Experts of a small language model: 128 experts in each of 10 layers.
Below are experts of layer 4 (counted from 0) of a mixture-of-experts language model. Rows are named router (the router's row for the expert), gate (a neuron's input weights, with its number), up (a neuron's input weights, with its number), down (a neuron's output weights, with its number) and show model dimensions 128-191. Each number is 50 + 12 x the weight over its row's rms, rounded and kept within 0 to 99.
Before each expert's rows: "raises" lists some tokens whose logits its average output raises strongly, later layers aside; "mostly gets" lists some tokens that are sent to it at least half of the time. This comes from a sample of Wikipedia text that the model never trained on.

# expert 115
raises: "S", "M", "T", "B", "H", "F"
mostly gets: "David ", "John ", "Robert ", "William ", "Richard ", "Peter "
router:49 67 43 50 56 35 50 67 47 45 51 38 51 71 29 44 48 59 34 47 61 48 44 81 50 50 51 58 31 48 72 53 56 41 40 60 34 32 60 44 60 49 42 55 77 50 71 42 63 44 70 45 43 48 51 50 58 33 32 47 37 49 59 60
gate0:41 60 64 42 57 50 40 51 59 50 56 50 23 53 35 46 50 70 43 58 65 52 67 35 56 36 55 44 51 65 49 50 45 43 47 47 66 33 44 72 62 38 67 53 48 33 49 54 56 45 80 75 43 58 63 52 44 72 68 52 48 58 48 52
up0:65 63 17 47 45 56 54 51 41 56 73 86 43 53 27 60 53 29 54 46 38 59 39 53 48 37 30 49 44 53 45 54 57 58 47 54 30 22 64 52 39 49 35 46 74 52 37 59 59 60 40 44 50 43 64 50 49 43 50 34 40 49 46 42
down0:67 44 54 52 55 63 38 44 49 51 65 45 25 44 52 62 73 49 50 48 66 49 52 49 50 53 35 46 38 60 69 63 58 72 47 36 68 50 42 46 61 38 50 46 27 53 46 49 58 50 32 51 46 38 42 22 62 38 58 40 58 64 47 27
gate1:36 47 52 40 29 69 60 54 60 48 40 53 58 56 48 66 55 31 68 42 43 27 55 60 59 57 50 45 42 35 62 42 49 63 52 47 30 52 68 48 54 50 56 35 57 66 60 57 20 46 61 52 46 51 37 76 48 56 45 43 29 61 42 34
up1:62 61 66 41 61 47 57 54 48 30 64 46 68 65 60 63 55 39 64 49 63 39 45 66 30 73 50 51 61 59 67 57 46 51 42 44 42 53 75 57 54 34 41 34 46 31 58 35 39 42 79 39 54 61 43 38 50 44 46 66 40 65 38 32
down1:38 30 49 49 60 46 39 33 38 77 54 31 38 34 44 34 41 46 45 54 53 73 56 35 62 33 55 47 65 61 40 57 50 34 45 36 68 41 39 40 55 49 44 62 35 63 47 66 63 62 31 48 54 52 54 62 53 60 59 41 59 52 63 41
gate2:28 78 47 45 59 67 40 42 46 57 47 37 40 50 67 34 45 52 47 56 50 48 58 42 33 44 54 61 56 32 63 52 46 45 55 59 44 65 41 34 49 66 29 64 48 41 65 47 54 58 41 31 44 62 53 26 58 50 49 70 71 49 51 55
up2:59 51 46 43 46 37 47 33 23 51 42 47 55 35 56 31 40 55 46 36 61 34 46 21 41 49 50 62 63 50 74 51 47 33 52 65 49 66 53 51 37 56 30 41 62 57 57 68 52 60 48 59 45 62 74 25 53 30 51 55 45 45 48 54
down2:43 25 47 21 51 42 36 36 38 42 49 62 39 52 51 72 60 36 54 26 29 65 54 57 45 33 38 57 69 88 52 60 48 49 40 35 36 47 61 39 51 51 58 40 44 51 58 42 41 64 63 21 48 63 50 68 34 46 55 72 59 48 57 61
gate3:53 54 39 63 48 55 43 59 33 57 35 43 37 61 44 57 54 58 27 67 58 46 42 47 59 34 77 55 54 28 52 32 60 33 45 52 44 49 51 46 52 40 61 60 22 44 57 49 55 37 58 55 44 40 48 56 77 37 37 50 52 37 60 58
up3:31 65 45 48 41 54 64 50 54 61 38 51 75 54 58 56 47 58 65 59 33 80 26 50 55 55 41 50 47 55 59 56 68 42 21 55 43 47 63 66 47 52 62 43 57 53 49 60 54 38 52 52 37 32 60 57 65 43 32 58 44 19 60 48
down3:50 42 45 52 51 52 44 46 71 34 23 48 50 53 45 44 42 47 50 53 47 43 27 34 41 45 38 58 27 52 42 48 38 48 59 51 41 77 42 58 69 52 54 43 69 52 59 41 72 63 37 64 61 41 31 55 64 59 63 49 44 24 55 33
gate4:42 37 58 58 38 38 61 35 58 56 56 31 46 47 34 72 63 31 54 53 28 53 54 44 45 66 69 58 37 59 46 42 31 56 68 64 54 44 52 64 56 36 74 46 57 55 63 51 55 36 61 44 47 45 69 30 35 55 45 44 42 48 62 53
up4:30 39 38 64 54 37 52 44 77 44 52 42 45 59 43 67 58 42 41 38 43 51 65 36 29 56 44 53 55 44 60 77 64 64 54 60 46 46 54 35 56 32 72 45 58 70 67 53 63 27 40 57 47 45 59 17 44 20 62 29 48 41 54 42
down4:42 49 47 33 49 56 58 62 44 53 49 53 78 36 58 44 63 32 45 50 37 52 60 65 48 57 36 24 52 47 52 46 53 45 61 42 52 45 52 58 40 76 57 45 47 27 64 67 38 53 50 45 39 43 54 79 30 63 46 53 64 56 55 38
gate5:52 53 74 69 58 48 70 64 58 37 58 48 56 66 60 46 42 54 75 46 44 34 42 55 49 55 59 69 46 61 50 43 51 72 43 45 46 67 61 58 52 43 33 59 35 33 48 43 63 49 56 43 42 65 56 48 70 69 51 67 48 32 43 31
up5:44 62 41 26 49 43 52 42 35 50 66 30 32 49 33 53 44 50 59 41 46 33 34 43 70 35 54 65 45 62 59 49 54 57 47 35 50 43 40 54 58 32 54 46 62 56 41 60 57 35 38 39 30 39 64 47 49 60 55 56 34 47 56 63
down5:38 50 51 44 52 50 47 43 47 48 51 84 30 56 63 47 52 40 26 54 50 59 70 47 45 46 37 33 39 28 41 58 28 40 44 63 40 54 47 46 51 25 41 40 60 54 57 52 18 56 57 24 72 61 63 48 51 59 39 60 67 35 57 59
gate6:79 73 59 48 39 62 30 32 53 31 56 52 44 51 44 49 44 40 52 62 62 63 51 60 31 46 38 39 57 48 31 49 50 30 45 49 56 20 63 76 63 64 35 66 74 53 53 54 53 51 77 55 58 66 56 54 49 48 45 56 38 59 59 56
up6:41 32 46 52 55 45 67 34 37 70 42 48 57 65 31 45 73 70 48 41 42 31 57 47 65 59 56 53 39 53 50 69 47 48 52 43 55 59 34 37 52 48 72 22 59 36 35 39 50 55 32 40 52 42 40 53 49 59 54 58 37 34 52 47
down6:58 57 71 61 46 55 30 56 38 32 50 37 46 63 53 58 31 38 52 52 64 52 44 56 38 45 47 45 59 43 36 42 45 38 56 59 63 48 70 66 47 59 49 71 53 54 54 47 47 51 52 34 37 68 57 46 40 48 61 62 63 61 52 35
gate7:68 63 66 37 58 54 53 71 65 56 55 46 47 63 31 39 64 49 49 51 72 36 54 47 53 34 41 40 57 57 64 66 63 54 41 45 47 46 45 34 55 61 45 40 74 50 54 70 44 49 52 56 55 61 54 45 44 53 48 58 45 60 63 59
up7:51 61 41 45 47 51 55 49 39 44 43 52 38 51 53 57 40 39 38 49 55 33 67 67 52 41 68 48 51 50 44 38 70 49 60 60 55 49 58 55 56 37 60 59 47 60 45 41 62 48 50 56 42 53 57 52 48 45 57 26 51 32 50 47
down7:46 27 45 46 59 50 31 50 51 38 49 65 50 37 58 51 62 63 40 54 44 57 54 39 44 48 55 39 40 79 40 39 77 68 42 56 35 51 56 56 50 69 84 54 36 53 63 49 50 27 50 41 56 55 62 48 49 46 61 65 60 65 49 44
gate8:74 45 61 51 69 42 48 33 40 39 55 58 32 45 63 47 42 64 33 34 40 56 67 56 65 63 39 31 61 64 41 46 44 47 46 53 49 32 45 57 41 45 47 57 47 45 36 52 48 43 58 47 36 30 54 61 50 24 40 39 30 50 44 65
up8:46 47 44 56 40 56 44 49 71 45 41 46 52 52 55 64 64 40 63 44 62 44 40 48 22 51 66 68 35 49 62 55 52 57 36 24 51 58 50 52 49 44 46 49 21 50 53 62 44 63 41 53 39 41 61 37 62 62 49 41 55 52 44 55
down8:49 80 53 62 29 46 78 48 43 59 66 52 57 51 43 49 49 46 35 53 61 51 57 29 43 58 40 65 40 54 79 48 49 55 34 42 47 38 42 50 74 28 58 71 33 35 56 45 37 47 56 61 52 57 56 37 47 33 51 51 53 50 47 39
gate9:48 44 33 44 62 57 30 46 38 50 55 50 39 64 54 49 43 44 40 56 35 37 44 60 62 63 44 69 76 35 61 44 63 36 62 75 47 34 63 36 41 55 61 56 32 50 57 40 65 59 33 38 71 48 39 51 56 49 62 82 55 63 36 65
up9:48 38 49 43 63 44 47 41 19 39 45 41 50 66 54 43 49 69 64 38 56 53 66 71 52 30 56 40 51 65 47 55 46 70 49 69 72 31 47 67 42 56 67 73 61 53 53 65 46 49 35 48 46 47 51 52 51 29 63 42 73 48 61 52
down9:36 49 47 54 54 41 47 39 48 56 53 58 73 55 43 49 61 66 52 79 41 36 43 61 51 54 46 55 63 53 67 34 51 34 54 51 59 65 40 54 56 49 45 62 65 25 75 26 59 55 23 56 69 52 62 37 56 51 63 44 38 43 34 56
gate10:47 57 44 47 48 47 50 58 49 49 64 48 52 49 38 71 55 48 65 56 70 73 52 35 36 37 59 54 33 50 37 55 60 64 44 56 57 37 72 54 54 70 41 72 59 59 37 29 58 55 37 38 29 38 34 65 51 50 36 37 39 33 49 61
up10:58 48 57 42 54 63 52 45 57 50 46 43 34 50 43 36 40 51 43 51 27 32 51 60 49 67 37 35 78 39 59 34 45 51 37 48 54 51 56 49 51 27 57 41 58 56 75 79 33 33 59 69 60 54 88 49 47 47 68 53 56 25 60 44
down10:66 53 57 33 62 55 42 50 73 58 61 54 46 41 54 32 76 65 46 70 53 40 41 40 32 57 49 64 63 38 33 55 68 55 48 63 40 46 55 42 57 35 48 50 10 53 48 53 51 39 34 46 50 50 56 38 48 60 80 45 57 45 72 33
gate11:27 47 42 57 46 54 39 35 53 73 39 25 32 67 42 71 46 39 39 66 40 66 76 54 38 32 48 49 72 45 58 42 42 55 41 40 38 65 41 42 43 36 47 59 34 59 59 70 61 32 56 47 49 50 56 60 43 51 37 60 41 51 60 32
up11:41 48 48 39 64 57 42 41 55 50 35 30 43 27 72 39 60 64 55 52 31 88 54 42 49 68 27 72 46 47 45 36 46 66 57 49 43 67 48 65 49 46 21 68 39 65 51 27 38 44 36 50 77 58 73 55 69 43 52 44 54 54 54 39
down11:42 63 56 53 59 48 56 57 44 54 54 63 72 29 44 40 50 75 30 54 36 56 54 36 32 50 44 63 59 44 49 56 25 49 45 47 37 53 58 40 50 43 47 69 16 60 52 48 50 39 33 44 61 59 73 63 49 71 34 60 41 33 51 49
gate12:35 33 48 49 39 48 45 49 64 66 61 58 29 48 51 60 63 57 23 41 42 53 31 17 58 65 58 47 31 68 37 44 38 57 48 34 61 56 36 51 24 51 47 67 39 57 24 37 44 54 36 42 63 42 61 49 61 70 29 70 70 62 32 26
up12:48 57 61 32 59 31 63 44 36 28 37 48 69 42 61 69 42 61 53 47 57 55 48 72 69 32 67 37 55 26 70 52 43 60 54 70 43 35 47 59 58 61 40 30 89 68 56 50 57 49 49 34 32 26 67 62 51 57 36 56 60 44 60 51
down12:43 57 58 41 64 46 53 48 61 49 56 48 62 53 48 61 42 39 48 48 53 26 36 60 59 54 40 72 39 70 63 44 49 45 53 37 28 37 49 70 71 42 50 43 79 82 54 53 27 61 55 38 35 44 51 59 46 46 50 57 42 65 64 36
gate13:66 61 49 57 49 60 57 46 42 40 53 53 69 26 54 63 41 54 49 67 58 68 59 42 41 47 50 74 66 54 53 39 46 38 45 63 48 51 42 30 36 42 51 65 36 23 40 39 47 63 46 54 63 50 47 83 65 50 28 63 70 67 36 53
up13:45 38 46 51 48 65 56 89 46 43 49 56 51 55 43 65 55 49 47 49 46 33 36 20 61 54 64 44 41 54 69 60 54 42 58 67 51 63 57 50 62 45 44 44 40 40 50 58 51 19 50 45 37 60 60 26 39 68 48 40 46 33 62 45
down13:35 62 72 47 55 54 34 56 36 45 47 66 39 50 34 72 64 50 66 65 39 47 52 52 74 61 40 29 79 51 81 64 46 55 43 62 45 68 62 46 52 29 57 66 22 55 36 53 56 40 56 66 55 45 46 34 40 50 44 60 38 66 43 42
gate14:67 46 62 44 61 53 34 40 36 29 38 36 32 33 24 65 37 43 46 72 50 51 52 53 55 56 59 61 41 58 46 64 50 56 23 46 45 63 60 61 68 64 35 77 52 65 42 26 31 46 67 74 49 40 65 51 47 51 51 50 49 58 28 55
up14:77 57 61 53 49 39 44 35 51 35 35 53 38 31 52 49 43 39 40 75 58 56 41 37 55 53 37 47 52 47 58 52 51 48 29 54 70 60 45 54 59 62 31 83 41 53 51 47 53 39 45 59 40 54 79 46 26 66 41 58 49 44 38 49
down14:80 38 39 45 45 43 60 62 54 34 37 55 49 77 55 34 53 27 71 19 54 38 62 64 35 57 66 57 48 31 41 56 58 64 66 40 49 52 54 58 38 32 55 45 58 28 57 64 51 63 31 39 43 47 57 37 49 55 43 58 34 65 52 41
gate15:34 53 47 64 49 53 38 49 59 57 57 82 56 51 61 64 59 47 47 39 52 43 57 46 59 45 68 54 47 53 38 46 63 57 50 54 57 43 50 56 74 51 51 44 48 26 49 52 49 42 73 35 34 51 36 38 64 35 62 59 19 55 54 54
up15:53 47 60 35 37 52 47 47 49 42 81 87 60 43 39 51 33 40 66 46 46 41 57 69 47 41 41 29 35 38 70 48 33 44 63 43 39 55 56 63 47 73 72 51 69 38 49 63 53 47 48 29 38 78 31 54 46 41 56 59 57 56 49 45
down15:43 48 69 65 53 51 51 52 64 52 47 61 57 35 59 54 55 37 29 63 48 72 36 54 51 47 56 56 50 68 41 58 76 53 54 52 67 29 43 46 73 43 39 40 31 45 40 50 53 45 45 16 49 57 66 48 46 43 59 47 58 62 50 59
gate16:46 53 34 53 42 58 51 60 30 46 66 60 72 42 47 56 44 54 52 62 44 51 48 32 48 20 61 64 50 50 31 43 49 33 26 47 59 48 43 48 68 52 66 52 55 54 30 58 27 37 25 45 50 35 52 49 54 63 21 63 65 72 46 58
up16:65 52 50 62 51 53 51 48 47 48 54 49 61 39 56 59 49 58 57 58 42 40 69 74 51 33 56 41 60 49 42 42 60 50 39 57 31 47 53 42 82 67 54 58 33 57 53 51 51 46 39 44 49 54 41 54 76 34 21 79 41 49 34 39
down16:72 46 74 59 41 31 40 57 43 59 35 36 38 75 52 51 46 40 60 37 35 42 57 47 64 44 38 62 40 41 60 62 46 62 44 41 49 48 54 51 45 51 45 46 55 33 40 28 28 26 59 50 50 50 69 48 77 64 60 60 53 44 62 51